config.toml
num_hidden_layers = 14
hidden_size = 256
hidden_act = "swiglu"
moe_layers = [1, 2, 3, 4, 5, 6, 7, 8, 9, 10, 11, 12, 13]
router_z_loss = 0.001
optimizer = "muon_variant"
beta1 = 0.93
batch_tokens = [65536, 131072, 262144]
Below are experts of layer 10 (counted from 0) of a mixture-of-experts language model. Rows are named router (the router's row for the expert), gate (a neuron's input weights, with its number), up (a neuron's input weights, with its number), down (a neuron's output weights, with its number) and show model dimensions 0-255. Each number is 128 + 24 x the weight over its row's rms, rounded and kept within 0 to 255. Numbers have three digits each.
Before each expert's rows: a language model's description of what the expert responds to; "comes before" lists some tokens at least twice as common just after its tokens as in all text. This comes from a sample of Wikipedia text that the model never trained on. Tokens count by the router's weight.

# expert 26
It responds to: Nationality and affiliation words. Nationality, party and institution words or their endings in bios, such as American, Swedish, Olympic, National, Republican.
comes before: " |", " (", " League", " football", ")", " Championships"
router:084120161121106096136083170107170165104134116101132088123165129092121122143132158107131144129125176114130123095145104126178139091096116121116149095112094108122067136108142122118142160119089147113140113128082114114105107122146118146102147136144111202109127134126110163117110141122134138117123125129117085171135148141160094112110121121134149108128157101168115116120159124154108110107126104120083118117127173152096099086143129099110086150089134143146117102130112132114134091104118124125106151148141139136131119099127108159126087123105123176100103153141142151133133154133156121129122132090140075125113137101139100117177100131142103151162162112102076103165161074093123088147155126125153132145105122074083095099158131117149103142166089146133116130151160122089147157141140113
gate0:151122141150144115054102167143147135127136153085148151119153118097125121135153111075130117149151093116075101102127095102147107159128131145151171109143146131127199169129156153131147111142118141104053166149129067061133157126154128112091138119136144169204143158137110153123133149101126119114121078141120110113086088119140141145115140139071113162122110086144130175180095136123144136120145110152139121184125147143139172113119128124137065127133113084115111103127141187111112118144109149152122140119139113129122129120127117117134131130135124110078135147131136145109149140119151141128114097108114149118127129148128134155139145101122148099123120152114094115145147164104111117172119129114104128171162084120123096100110153116112145130134168129129124120162122136135127137134130113
up0:123175181084106143136123163117127103133174086094109116138127128121146119142135164126139143135126133128156108133070150113105123120125141095120107123163103086109167126167146098109088149109072073162153155141142102150153117135070130172124110135145129094115094107100119128117129126146156144130145171133135165141105112086129126158147155137119117120127120131106156124120151133142096123118110133147152106150136097150085093108082098096176151153100108143114137120146132128163145190142170167112116148130140118113104119121088102122101084151105094137149138100149123140169100139119105144141122175149125163118129146118139074160154125134135128158067128138168095145095137113111130098115061124142122124148103143111105148110154121143143121108081122168138101108149165116113128130112127130
down0:104120126126092184161117145117126088130142185162136111105137104133131130120108063092161115140114139150133173130138116129145147128145125143130183117169116138112181168145119132102108121135163099099112093138138152150133158134120172118183182126118149094137103157154154108151115129122134150131138076111106129114101109110124160142127111120123110122145098109104086112116101165127111080179154150121122108128138102105159167118114094112085148121151083079113123135134114126101125142131131128133111151120122139140139119112134157117141157097154136126143113102093120096155153150144133110143105150109143133132169120145144122132115153141121101107085118160128107149145135111090113113115079167138182115104141112132120088158127139100104127171109163093105091116057096130099104094116128080

# expert 25
It responds to: Plural noun endings. Plural and noun-final suffixes ending a word before punctuation or and/of, such as stre-ets, tir-es, block-s, ations.
comes before: ",", ".", " and", " of", " in", " were"
router:120102155109126076147082140111146160111127145102169103101120151122125164100144153107153161110106146166148123092156102127149119125114118123096164099084123084119104167161145121120122178101100120106146099074120117119140095094159066133115124109126112149093137137154113148112107118113135148083115159134061096154126120126147144127123107083114142113155131086152108138133184104162146112119121114109132116091165143123093114101164132102094111166124102118157111123143112115117129126114143133163111157139159166102135077112128110160143111100110119139098119162133139161144095152129158145106131144130157101168106150124146112139153110173127135157150148082121093106165142111109127086123172117149133129155129134145118113073124132076157097133152101137147121098162136108119113145120149144
gate0:108124104130101100120165112143105182139100153128158125131092159109145139148117121141105165150134142157117143120153112152137113151146164169131121113146078117143136114146158114134130126115112143147118116138190087119113080139136142105110114106116103158146128155126118121110162106138189076108123179089128130133143116117124119106076156131126147128132156167111106113117102157119167167134113116131153080121154120156131165089140098115135068131130147133160118134096127158151140141161158135165133128109182144136114083143127124136109145113132147132107140107101113118124146166125176165130114179159146088111121138111101089140123161116077135140129147163077162137155123111109148084128104145126102167134100114124132140177123161166147120125117146176165136129106170159128134163114160161
up0:148132120116148124126128138122137121108102110187133080118142106117127151109155150151142111122138124127191120113151130129129125108151140104192096096150138169116161132132132162128133143142162113107109142133124185152165112134068126135115103097130077111144120140147161130151098109101126105142109148095121126155117088160120091099170116154137094156138141140137092104104139124120121139214156115112149145117127128150121112152090146102100119095094109101116159139117155150096131122136114140174123117113139113101184134141140151120082116129090159115122105147158125121110159124162142124100113129165144117135099114164139207147109151142118109130140093147142141128115131122116136088113132126091128126095148137082112092105185123105098149142149121136177117146101134136086157151184161133
down0:166073102129125113092117121153130154154140117121077108137147140189079142118103152165177133100079089112179125139143142156129119133109162140147116135116176106087085108198134117122119099114106159146116156128169146149129100114092108103104084110069086126099128114111128166105138151124121096097135138148113103202127121152116133148135123158194141115150160143090126110088133130165107169123115133140106159140109119119091135137128101115124126136130135131130148160100167124151127127147144145104108140115154139148158136076092129117098155093146102147128127112114133121143147131101133154121099141099135131118107133138149106158168143129108144139131131117121109127133123117108108097147134148119131144101116170147098122140125149132119123066084170142142159139111121133081141126088156153

# expert 7
It responds to: Adverb and verb endings. Suffixes ending adverbs and participles, plus nearby function words and verbs, such as clos-ely, lim-ited, also, still.
comes before: " to", " in", " by", " as", " the", " with"
router:112094134111114092127107125103127144069149127133120091133136141123171140105127150132141125093081136121150164119157106155138185095113108140109121102107090108113101133151168108084114154120113148103140089134133124117113120086182114152093159153134108145143116134149086154089084128086142143111100130130112075137129184135166106092098100116108151115151144111150099134123137112132112069121084105109140102118138186148110119126144137112126094151130085135148092120114140098110122101112105146145109135139158131117191107110169136132135113110099124131110114160112150132132087131132133166118132136113173113141105143120161073133157101147144101137152136116104069122164135111088113093093126117157147153161109087112124123111148143093131122139135096157173119135163128101125167125135147119
gate0:143147121149134120144149091104106149132078127147121102122118165135173103130084114117129144100097133139120152140138138106119160104154108107083107086135139097104150121116118133130107132117098175151129134155143118121123125096143127154111135159160133124129082134159129150071130140097152136130112125150135061122122149124111106116170142096083119122142145140132080157131060136120124109136062097123149087177115114071106154112145133147192117145122108138133138123116099122090146113125167139143152102126145166081140163124150143148116161160141136120108164134147116072108126141130162131094124147145148129178124138155108094113114119165139131138138105105106154178172175095108155146132110120120118132125153169144130144134144107124095144108112129170156148102158135125153131103069106128
up0:132109107115119137087123106094119107094126153109153158087143119113065163145119141159121157135143118140102140155112151131131136146123136129076148112090125140105116111111105154114142122137180136088100115133163106120106129118137100144137119104117128112115111144121178107112122148143108158112152130106083167103146117107144088133130067154133122141178146114099147152152158151105084148126126098154068149098165135133188140127128180145136103149106103122109160111138127092119128074164165172092121133149142104113116115170114143165148169140159091139123084105141144131163125099126149107138100110101132146116120130096101139166122116157147138127130156110135132102112060123116114136170149109143156131126127117123147097112161133100125118127125155111094139129098127084185145093169111094
down0:146103144095114124130140140067085146116125144118130124103136105140154136117124157139144149143134147175152132134091147103118171119156151147087093131146093134108130134159117101137140113123147187125149131125106147131121147115143145117133110141134150137109112143142139129132122142152106116145125143084114167097145137148124095132141138075105108142132125137157123149154073091132134153130143077099120123102151145150107147117119153149163070114154084133122117153122126105080123094151155111112158172122124117098144131094083162182138153099162177177115130121178164132145178143120103126113100117099133106096148156090097155108144096115184140108118095119121162109110133114137134139128133133131101143106058162115112144087135125107107111128209111138137121157148125111132127122093085103

# expert 5
It responds to: Personal surname endings. Surnames and their final word pieces, often critics or people cited in reviews, such as Smith, Bloomberg, Donelson, Wright.
comes before: ",", " was", "'", " (", " and", " is"
router:113077147135131057123113122109134152070114116142162126113140152082128131099152154114128134118114124155150145112141111129156148126123133092070174111105104120125108146173111116104151173106113157126198119077089119115118099104121116142107149152159142137131152138162115148129126149111157173117122127151095098137125137157144135109108107107111134086154157113148118116099138108157111107115115118095130108100164163148110124129172166113105078137086110157154115118151120099080133120115121075172091122152177159098171114111137118143142136094107127143101104150133148132151121166142138113117156136118191124147129146114158115120144103168163111117156152113135134125141148095108127101118143146169146141125110084112131094096153132116125102141169111139148100125132159120098121152167159139
gate0:119108178207130139092092116162132130119148157107159104140092151147111103115152137127123113125138108157138128125097110133081122153135117132168162142155156140129156147143153098101095115091120129116160174171149128168146139107178113074141152159127168162143109108109132123152087156126137147148109129107094119133106123180130158155173128106159135074124113153155097148176107084106118126083130140154144122115175134097125134133174136125105080144121186131120116135148099085103104121120167088175116145105135148095130127141143116148119152150128120135130122129157083110123143119145182138105102141147154138131173118110166067131131130163111128111138135143150120162126151139139168132137128150130146130101116092117124147108165124138163157156116099123143121130102127143141153128142133125
up0:103173083129113127135131137087123078128131126135127132120155115122116105143178088161181152145116170099113151182096131135079154139099138146098115141078105084144121114126100149189140114117094113163108103124093098148122139131142112145091146134122159174127132089162040114144095125121164126109130162106081131142133118131151139171129153122140143113134153166127098130148116116130098127137131089143164129096122158080095167135163122090126144092127146159146049157132121146118128130117123108169129113143130153122120116132146134122102138104163118145125136136114176131112138170130128148125159090118113132122128155139117093111119135137162191126119116129129157136100117118119124136102151103133148106123123129118154181109129127164108115129096129106138118169160146117121100114124099162
down0:111142124133089178201088142114120127128132126147134165130108174168112136134117038163141130124136106114098164098145165126131106121123138137090109144133110086110160135126135148118105096143133128140144134101103089094131125181131172136088101150192129161149115093125087114120141097104164108116165143116136118138142169127098071151155084155132099143110127123146117121090101137094131168079138115157115094128111100134147115111135118138110152136167155120149132126100160143142154130118118160143123136145146127120156149150138152133168073142125113167113152150165115122119123112125123131131157125118123108097092086140130163154139128136093116136151141083138133118088092150151078136139153138131121135064148109157120134138126173106109109117126110136149127117172109131124144104108104111

# expert 34
It responds to: Acronym capital letters. Capital letters and letter pairs inside acronyms and abbreviations, such as CTE, ORR, MARDIV, CEO, FL, US, MF.
comes before: " |", ")", "A", "C", "S", "O"
router:096108127142123113133108126087155142098144115120132103129133157097111157133159158096139148104100140136139151124152093162146152118083103113090156082117083116125096141139110117102110156107127144112145117109100126094086126116128126124135144160158115155122160154166080153112098137123131119089115143134101131157156130141155125134088075133125136124127166102151100095114174110133111094112134103092104117092129157137121081116147153109133097168145106154153132125126111120118155112114122115148099125136161144115158095094166091154135097126128101167075121165179147140138110152159178113097129124114141090128103142093151136113166128150146104123155149116130110118150195112119109141113115126157165166152105127092116102090140146114131122153138127126131126093144146066085155191147166124
gate0:095156161129137116159110135118112145158127113125118156184152106142104115141157151125131160141135153130117141176139100123120110189107122137155085097151142104083099113145141131139123142110132103121119151138107161112143161113114117122149110122121098156152169114159116173116115122108128092148118126107105127125145092154107151080114141120198129151133148139142118129122154159165082126152156097095083131170145138158095147098113194131104104127080161114112137153122147142170172089128148127123113146111132117099137152148119130150105124115116105152151141164127125137131105158136172111128118151122115040156121140099147105157127106127140095126148162168131123094166115134113109126186114147099149131094146105061120124116129146141098130124124130091106112158139145119140127134150139068
up0:109151114166157124119097109120137120151133108134121106181122111078120149130107128137090171092139119167129098129115123117117164129122088114118066092163138122141078152131128114143153127092158105121136191118087102130174150150121124147159146127157115128120131139164138116126141138108109072106129114136151126117147146163140153096117158086157134176101105115101108091175145118146103160151115117144067107119131167132156137118134167154087145107105153100136174160121136151144108065132126090147131124126133136071103113141140134156153161109143131157119105166108146129095129143099143153121090163109120097153125091138101116136125151131126135133121130136125153106169140113093125119168124124120149130128126120113100078142104129185120127138154175097144115152152135094172152135141127089
down0:107149128159136124151132138127102123154124106113146179135140095121106103121109070130134110096163085136116134103099147113089104124087139148146115114150154127118121129143143126091172112157132116114135113110102164129158163154117048117097141138139118114187136115145120152140125100108102101141175090073111137155164128075129111124086097130145118146137111136136126126095113138136157148150146110124136124127121148111111124149140175132124123131103145132126141122137140127101169110168134131118136147113102162098131159125134119118097155107148103151186069177114113108064151138077122106124135135112099066130151090152111104121130138158140123127125110108148134101128103156160143122151092164094143124118123130177118159104163052182146120107108169134126108137133105137132139133123102110

# expert 3
It responds to: Mid-word Latinate stems. Inner word pieces of common Latinate words, mostly before -ing, -ed or -ion endings, e.g. interloc-ut-ors, caus-ed, pr-oject, act.
comes before: "ing", "ed", "ion", "s", "ions", "ation"
router:131104135103111109165103116107137126073132118132121092123136144124155130112164149114153151141140135146140149109133115153135156098081102134118140136088077083106127145159157114095139152083113190125147124091091148116114124118157131144098139142145113138100145163121077118097113151125166152101112155154119086131157156122147097140102105104089124112137154102166111112128129146149135119120124109122127125098154122139131101099146145109147112153111098156138124099135086164106149122094136097152130154136156174111177124087125121133131120100090083118094092119155122140133139145123132138117134149083135120144116166095137100109137100134139136128158160128122080096138123101101121093089113182189146135167124122120131099095148166112152089109153104135176079106164140087111141138156132076
gate0:154095130110160121123127140164104144121133111118100103129129156146167152127109138131105112081168142152167167186149125119166119160165151168124112153116123144115134087148158164110080106172134147151100116114112117130095164121107126098094125109136121133098108133132121130139121105132119163124136154131115129136129153139091097115125128110086111131152167129137121110131071124181088124107163151097100111144155092139129134096139143151130123100128131165140119124133146128141139075115141187129153138125121154077175185115138122135129124179140135131152167136119116123136136121123150105100130117104072081114134111172146157149093102137155109122120098098122126172107071169152141091084110120165108089128155130101098137128112106149153124134137111120132117121116120136147120067110173084
up0:178087143149126103095132124154100107113122115101150129142110167151144146114118140124100108110138124176156145162118069126143049100130158170125142129112163147110163157136130153141125126129146154162140170139112077119139122088071111093135097110151122107134128141152126121103136106107155141183137152153113132109153108180146127064113142100124126168096150111165105116110117152110113162171168137098148156170145138114126161137099123162145140112131134152119158122148129111145114159141156147124103141110112137111147129121115089143104132094139137163140154121114086138153094168158144118185119119140116128115140118153134114154085125144097116132127137159104132133158097100128154122116139122108135119165160134126107134114139044113157129162123149155141124124130112151167176126119174122
down0:160083119150169176098155152171109116133120142121127152143136148133117111140116107080143088083201118160118112152179088166138171145121113136099145191133145115106114145114111131120136136158145152128184150132093142165128127137098091106124120090064158126124153119110117159111118125156121145123173130140131151158099148115182109099166113166170124143123105120151122138169118116149092142104096129124130136144151098114101142126104135129137155138129116119123149159150158119122135090100135122146143120128136146125135161114149127129123119170125069140114112111135145128121141105117137098162137176102135106135139169146117154131095134145117139113132080159102153107096118170145167099117122151153119146116119130113129103165110149151101134138072088113103092084097127144114135085129109099

# expert 19
It responds to: Counted quantities and scores. Units and nouns following numbers, digits and separators in sports results and statistics, such as 59 caps, 13 wins, 5.06 million people.
comes before: " ", " |", ")", " (", "3", "4"
router:100116159138109094145092175090116148119151124110138129125140122101142140106177170106183124106074159162114162089168087160133151123121102118125147133094119108114089143134172128141134163099081154114137106115103123125092121112148081160139130159151118159100138146139094148109107126098147141123112143154112124157139161139149153106099119133119180104130127109170100109126144102136101081083125115140123113098134150130126128115152142110084138159106087140125122138186141105099113137120088104164130145132123158118173118142157108119164107124093116146120105158148114137123113138120169147119179133119136119131116142116167100110149091153173124139164118114122084096154132075106126129115132143162173122161105118120096131110150149128130114160160129143184087117140141075115143142145130131
gate0:117145154152103121138109130100109087092096126087113137145134150178102107129175112117132129116148135176128103144149087137128141136148105086159114136141136132104134117101143107141122118083149142178140114171135085146086134108161110155128143113089126129178142159129119127143131137099119131097086124139150114154111129142126121079153122106118131119152114144122167089070175121135142076139146093141113148157134080157132151124143141139122113144118127127124169188211119103125101124162105148150110196135121122095116099162131100113072138110115124135151133149078153124122139158112150131081095122120144116088144146163157107101127117140155131153131122091134094140117118086118148106143148141169139118137134090141106155147123123124135154139112109105117095154148164116128156128091114168
up0:136088076113149124124167157137138144145127191134126113148116134109138123112141152147129122113101142103132149112089149160149116111129123184142125143119126126154130121141120127105124142150136109108071139100159154119165127173102103128152105163128113129081096108136123134118140113145124116147187118135125154136135134120166146139138153142145159126136124112163128131185097113119111135112139156115150123076132172113131115111135129138126156116159118116121114086059161121136110123103125112113118070154129131126163167080121104182164065115086116142137147135135124146093117072127073112171157163123112169160118105123122138159108125090088138127117136164143149129167138158139132190113127122057135160114132158087124124147085147120131098131108098118141130123123106137120119127167157106
down0:113125108150118151110146112081146086139123152135167115136148150124145106119125116122133151115108108173110148073099133136148091140096097115136133105119152151144133142149112092143128166102081133144138103157113126123125133162114126168113135118113131102115158101155167132091119146152125141133113108138114131085148104203118152138155124129107154119147150171160114187145122131123143108081120155134137137110146079140098153143090164115147147137145077163133113156120134107140131109135114151150098116152097119092126140096106160125121092122117064163131099128165119125172153091121152160186133091123120114129123153117099140107137129129130105150118118102138132099112133118147136123139129137120109119067131102094162124123117181158128144122186098117129129087098099137097118122175198081

# expert 18
It responds to: Scores and results. Numbers right after a dash in match scores and tallies, such as 3–2 or 2–1, plus words like points, votes, goals, %.
comes before: " |", " ", "0", ";", "3", "4"
router:084101153150129089125082185098147151106137130106147121139139144090145123110168149119181119102093167150145156112175095146123134129128111119105166124094110120082102129165155116111128161063085149097138109116099111122116100108141128147097164149162129149118126124148108161098105131105151149112102152145126131166175159131150107120108103119113138095142142098160106103113145096135108115113131121126082100118132173147101111121143130112094142156108099132134116135162134133117159112103096122159137140136130176128142132135157103128121103125113101143107106136176123164116133128136164142101148146102143121111118137096173101089167109129144128155166129110112064111169137086103126116130135143159179128145081109128087125118138130102153095167148124129152101127157130073097119152145127112
gate0:080092119154139127130098104152141100131134098121104083129148106114101168121097103099165116145101118145133127123109162118118147096128095138110127082076147114089116145149131119134138087127142099119109153123102141137148120157130104107105147119149132125103113137111098140126180138121127119102128098126152074112135118173118125072119134125114154103112129138128090097150155103141103104122161071130183110131109120139132098075122156172140173089112125125160164093151116140090139104125174148140134129136182123116129151179098122102147125129133107164121147129137121129096101121193156118124130103127108132099146131145163155123176157144113130159156162121132124137127129118103132123115108083158107114149063148139153097128105117104119144148121089087117152124152138125123088151102084070
up0:086084143181124113128126104139121106159129134172139092114146087140128109147070129101177123156121126154116102133147127121127161125158085145138142098045115119110125133132118161125142116117134136111129135114118141127106131160110112113092145137123153097077107164157104169139184134131129128102096107132142078088127113132111114091076119135140131103103139120117113127146105093144074097126144132119151143119106145134128106083115151142109131096092137141165121102162125171093133148115148141135150095162190131118124173143127138082129108106154110160129123126133121162076127132148134110098169124123124114120146130184149133143124147087118144135141131124111138140125106101134156159125125080148093130139073152109138141151108124108127161151129117076148137164149112152156120153094107071
down0:136162146127176121108136152117147111110112110151124149155081107152139114088143135082136136135132092120109151108149154109107097110110136080128119134099149146159133099134122152130102098135131118152107132137138135145175142099121113126139158097110152109096127103154127179147157131128150104117121099102117098149137141158101154167119174135154107127147116133131158115108165133077154156136137109116129126094113099142203155152114116127143099145120108109167095084142098101131120120141164088136166163119154138142129099135094115148128126126109176134168128119179127141133117140168119146087088138164166155119125122147142163106140121111121144094184093124157152134141125124084097160104107141076095151178108115168127147119134147142145123126184173155131103075126128153115154090112141124

# expert 44
It responds to: Digits and infobox values. Digits, units, closing brackets and value endings in infoboxes, taxoboxes, coordinates and tables, e.g. Insecta, °, kg, 1996.
comes before: "\n", " |", " (", ")", ";", "-"
router:117091122144130083127063102121148165121140104100139090122178125116115165129129169114165149122110192146149126104151092153155134115102118103099154133116119110102095163122140120145115110118109138094136116132123102109125125112150098136125128143106120141090149158130115158099097157106133129112114130151121120169154107137141118110116111114104148105150119104167090089135171112131124090114097123121130111130143139130123111100128149084125133138109109163131113096139084145106173100099097114115114142147201125116140111109146104127174114120111105131121129151143142151133125162176152117109151133139125089125099159119139143131154128153190108131159149103105089116135157116082129106110122132131139122149092126098096085094166173087145088180162111165143131092188144098106136133165128098
gate0:090098126139151074147120117162151123122122092132128147148114121093141108142129160113109138147151096138142134134121137092129141140131135133140097110114136162106159097161079110125088140135142124101153109134154152158159146135117114136107146144119122143096137132174125100128133112119106155101141110138126123087104106120096123147070141091098106111100162123116145110158134150140146115111150112096184080170150181157150094160145124106128099142116101149154193110118122128100143112117100133127095125121107147128097130161134102164125120105128121085173118163130097123125148109148110095118192135148117107169132169135143157108139130114143146107152159089137105144087105171142157168109124164167164145103097181148145114103101136126091102112122134162100106193116129126121150125072146129
up0:159134162084096140117136157173123169137116159123098163144127134114137135115111101144171130124117124119128182109130126126128150109114176093113108103117158092158133095121134147114135127104142129138112105149090122114116101152121122147172091081159143080113152129071148156098145078123171145121148162111129104146094190153151067058114132155095109158136120156152151113176103132131151107151146136131124125096130124122089164131116164135133116113117156125107100148110122112141084121163140130120101132106146131099145113105122182146116125126117149144100077115162142103129150199112135153098106137155125170095100115142127122118100114109112122132119134144102133172144158104159129121153118142117122113128133156155130118167112118148121114105090143110101126125060142124119145138114153164
down0:119098149104125179131076141108132121115172102143162138105175150111147171147105109112090121137126106125112110163157084141131158148117141157124140146125114092093128163107134134106137123096126126123175165109124119137095139138191110113160085121130164106141085131120131103120153138164094107126107142147125130105122134104120115135167113152114132153140143126104160129126144155135126101120130138127143136105130139141114158129115097149120132160128119135091116138154096099148149082131149186121126118102130133122055156114142156101149162147142085146117150130158109106181127140117143151115153127155147108143141147112137131145098097172140077112136106161146093101149094108143166076129120105135132112144113180119080154110159107151132117090083097119196110090114158137162132112170133145

# expert 22
It responds to: Table cell contents. Spaces, numbers, decimals and first letters of values inside sports and statistics tables, such as .452, Totals, FIN, 52.
comes before: " |", " ", "|", "1", "2", "3"
router:085124144122114120134082163083155181109136122093145125070138160122135149103149155116126123129093165126139137111135116116113155096084125116111167139136109081115108130150132111111126146110117135116130129114083101133095107106158125159127134137180103171127142180148087146096122115110141126135120129146106131167104183136154133127115085123117126111129166120170084095115178095132099110127104135110120108082143157130135115123166125087101119132128087157151097126124080153124144113128104124136113134154150121127148110114135128126173113110096108170122111121178152142131124132133161150116134134127146063136116134064139102118129105140134107122147158090134111112138129097101086109129129125139158147130093121087096113095148161085144130151148104133129085092158140085082141176140164108
gate0:106102156120111143120131149125195153133082126107133129126146139137094133114152127130115104161123127110141147169133147111115161115089098126178157116108128140094130129164143148098115158108132136138185138123080128112139113123179196139109132119137119112123118110168099148169105128133112111105134143124153105100184127135185117101117136148093142132113143129154155127137123056126106134101121128166144131096108181140128138049114150128177166104169102134148163154107125128135098153128119175146127098143141146160133145101140096095133115137130120165154115124153155092078126064140148145145130103124141114074116141112118134189150133114147111153136107129156123144137124134110141088138146122162157134105111139116126119096104101116131131127095093104115151135135115110150161104095139101
up0:128134101149129106145108149161123140118174133118109138083140111127093111158131137133140122131088129122129144073146175156167158123107088148163175083128129096143115120134116197117096115100119132100138136133112120150120109157164130153109156104116143148096117153126109158093129115088158081157134140084151131095127128121125114163106118099138087150094118128108135108124088097116136083143143126107130084127116140096088136140133119134134158150085087155118110109128168187122130129165142120157182183110138116096115109105140114106130129178140097123114098107156086146130131104139098134124144143114108116129121146116115136134115161098142157120142086118167169142103105119129153127143159187107144145097146116199110115110085086135125133149143155133128128118147127099129138128118084085
down0:144136103108130147161134144133153134102133136118119127069091159164093111129145116129123113156102128120123140111117123122159161137147101108139114130107128101137123093155083156143136160166168132114167144126136055115150140100100143139124113135121123109120124114122100121127114117152105127074130130135125112173117123161170144114101152139123153130090145134135141106128149178100132116152166153147126111138148144084117120120108092126126132087132117120132129116160135141116118136115158128147111135149133145077104112149095127159148169075102109072140121113134129059186144122190228089150144170125118148147157107157081133119168145109152147104142176133121151115075138158125105173126144162133133122134125141127139162133128154156124101113140119125128149123151114118142180167122110125

# expert 29
It responds to: Prepositions and connectives. Prepositions after verbs or nouns and sentence-opening connectives, such as in, of, against, during, In fact, For example.
comes before: " the", " a", " his", " an", " their", " its"
router:112119118149121105140111170091155158076114131098142084105143142109127160075117147103165136106097144135157152111154116163140141108109104098109155104106081105122129130157178136085142127106112142131139108106125094113119120117135077138107151179150103144120150157156129168111092136090127153120098152153108101171116148135139122102105114119113133111154162125177113109112139110134104101093098078107119118109161148149127110083134170115104140161114094154136097110147088095102143095119114104149108152158148165120162119109162119126142117110090123168119097143155146140137093138127129144105163144110163135166122145114175117107126111141163103157127135140089130131167141101122127131108135143135142134147122070105120126118164143115150112160138106138152094104171182128088165152124164119
gate0:118124144149166119085175137121162155097111138111098130110148110145146122092158158132107116134114147143122122135108167117101126169153138093109119120119121165103137113152097117183139135158113127175148127135156074115124174109097134113073107130125157089151104132134109150166154136135148134160145147138107134113138116174071122128134098141121099147131144132144151144144089174152150128128094107126116054132135156133130109188133187112167123088113183146132162144129129141127106111090124153130131112127136093119155126147108117093071133131121137144079120158136093149163112163123145118133117154159162137107141140149103140122128190132102161144132132152077095116110103132146138198177128128156097137141109107085101135130141115125088129127152145117115124137118122115134134137145144147
up0:171121142109121148120107123159146143162151157143137107101125182202129141171121116149109104169116096116133149144117111150101086081105148110140114141087123069138127130085158122113108106100093168079113085088103112104146149165149154111158136099089107137090127165134129161117129149114150092111153100129116145141142163136195123120109160133149111117157146135103094093133182120127164139137122152182114140139133099140080171133115107125150116136155149147164136120115131104090150172125113127118129140155156139101113148132150151122129098174102162106135122116108133111122110133099139162140128129128095125166130127131148104118100106151132168097120186114115108103146137148096102136131149111128129142177115121157161112118131162101151100136150127120125150134176120135154126095110138123
down0:200077137177135116133126166106125116094136125151124066107087098172133101127116131158116121160151141172131166125134126090154131162149107115115120161133096131116121110143094100092092065100159129103074097111129119142144126127112100128135151183128143164125097116136148118124184142139108125125124141134134110090122151147130122100111125095127119125149166182108142106098145135165117126139152140135123123146103079110135099102080098106098163114136130105134144131116106147121134140099116153089138128074154132125136128158114111127106125189145170133113132146141140073119144095142149146109116119144137094123113101123163145141130143130115112104143177089133106130127137119120127103120092103121133094123115179177169114100104101135125122141103168128138094142150136116122137075173136121

# expert 58
It responds to: Prepositions and verb endings. Prepositions like of, in, against, during linking phrases, and verb endings before an object, such as conqu-ered Bengal, support-ed Sinkford.
comes before: " the", " a", " his", " her", " their", " an"
router:120119124163114069121103172105163167082119122088147073114137152115144152081127148112150151109090146126151159115164109152142157120103116098126149109109105120112084141147162102108142117097110135131123095089121110097122135111123082140101150145127118143128133151157101176106108134103146158108106137123122100170153156135139101085102142107109139105168143127177099112119153122146104112121109082104107118105152131167118110097133166127104118159115092133138114089161090101101153113119111118135109161166128163120192123129165118141132097122099150184104106143124164151114097130137141163122160145109132136164121126106167117119124108122148087137132144136101134120157134085105115129089125129139125144148098087093124116108154147103140115173126117154161084114166162122094149156134147123
gate0:149142158163063146090131125123139128109114093124130112101096199105100148162164169110101126142106129120128097141167084106140094141130147126117092148116116111120085172117153162159114139113160153140114130099126124108114143147114138133144099096133099116133104129114119092105130160075165117094119154155112125160129128099140119111112161078154089163128113146159133173153099135091129154175145132139168118149121076121092117147124149172163121166139183126160093125148136130093110146078113132142085123109137131127127080122157099137115105101098120129111121133149099136146098124124152101129105131133085095125111172119135113136112125123146117135160135135123136103120132106113135151123148158118169167133129152152090138136115146090075111093127099140132147125092154130173160154135159124
up0:129116117115110101144107148121157134139130171087143120091121065119153153088094176127150128141105142138148146116115172123133162117114102126125164116092107110115141087151133127106132112133123119127157138133148123130116147088123140124091131148116135138104123140175154168132126138163109121150136124133129068141131139157158091079139102183119156123133169101104126095127141134186132090127100122135081153112131112174143164116085116126078138147128120111114114126142074127139136131129166078118179154166119129132176164127101164091145115138129153171153125143132181144081136102149119122113146105139171114130118102124134130114114126129113129155115094124134139157168095081113084106104122099112139135133128112061133105107143162150178151147158124106134122103159128110086122137096129116
down0:123161076082134157158146172126115128131095159076106126118104091122153125050134093169122141112141132103139159125135110118113133145113112091154176141113161144149154174179156146144097122108093117107119104133167130122139122120101115119133132128127140079134129118150155167106123115167086133145122147113097123105090140094111136133125131153146098150170122149117103129101141162140108110129117116140121160129140087102089132147139150149141131140182082165127139126152137093136127116135151167130103145159149123160165168155125165116155135143102156132147153147117125117103137098120161183105158124072118175142138074142137113158159100136121127131152112144119114111151114111133108142122091118114085135094117121155178118098093104109137122129117138095156142128167160112115092112133121175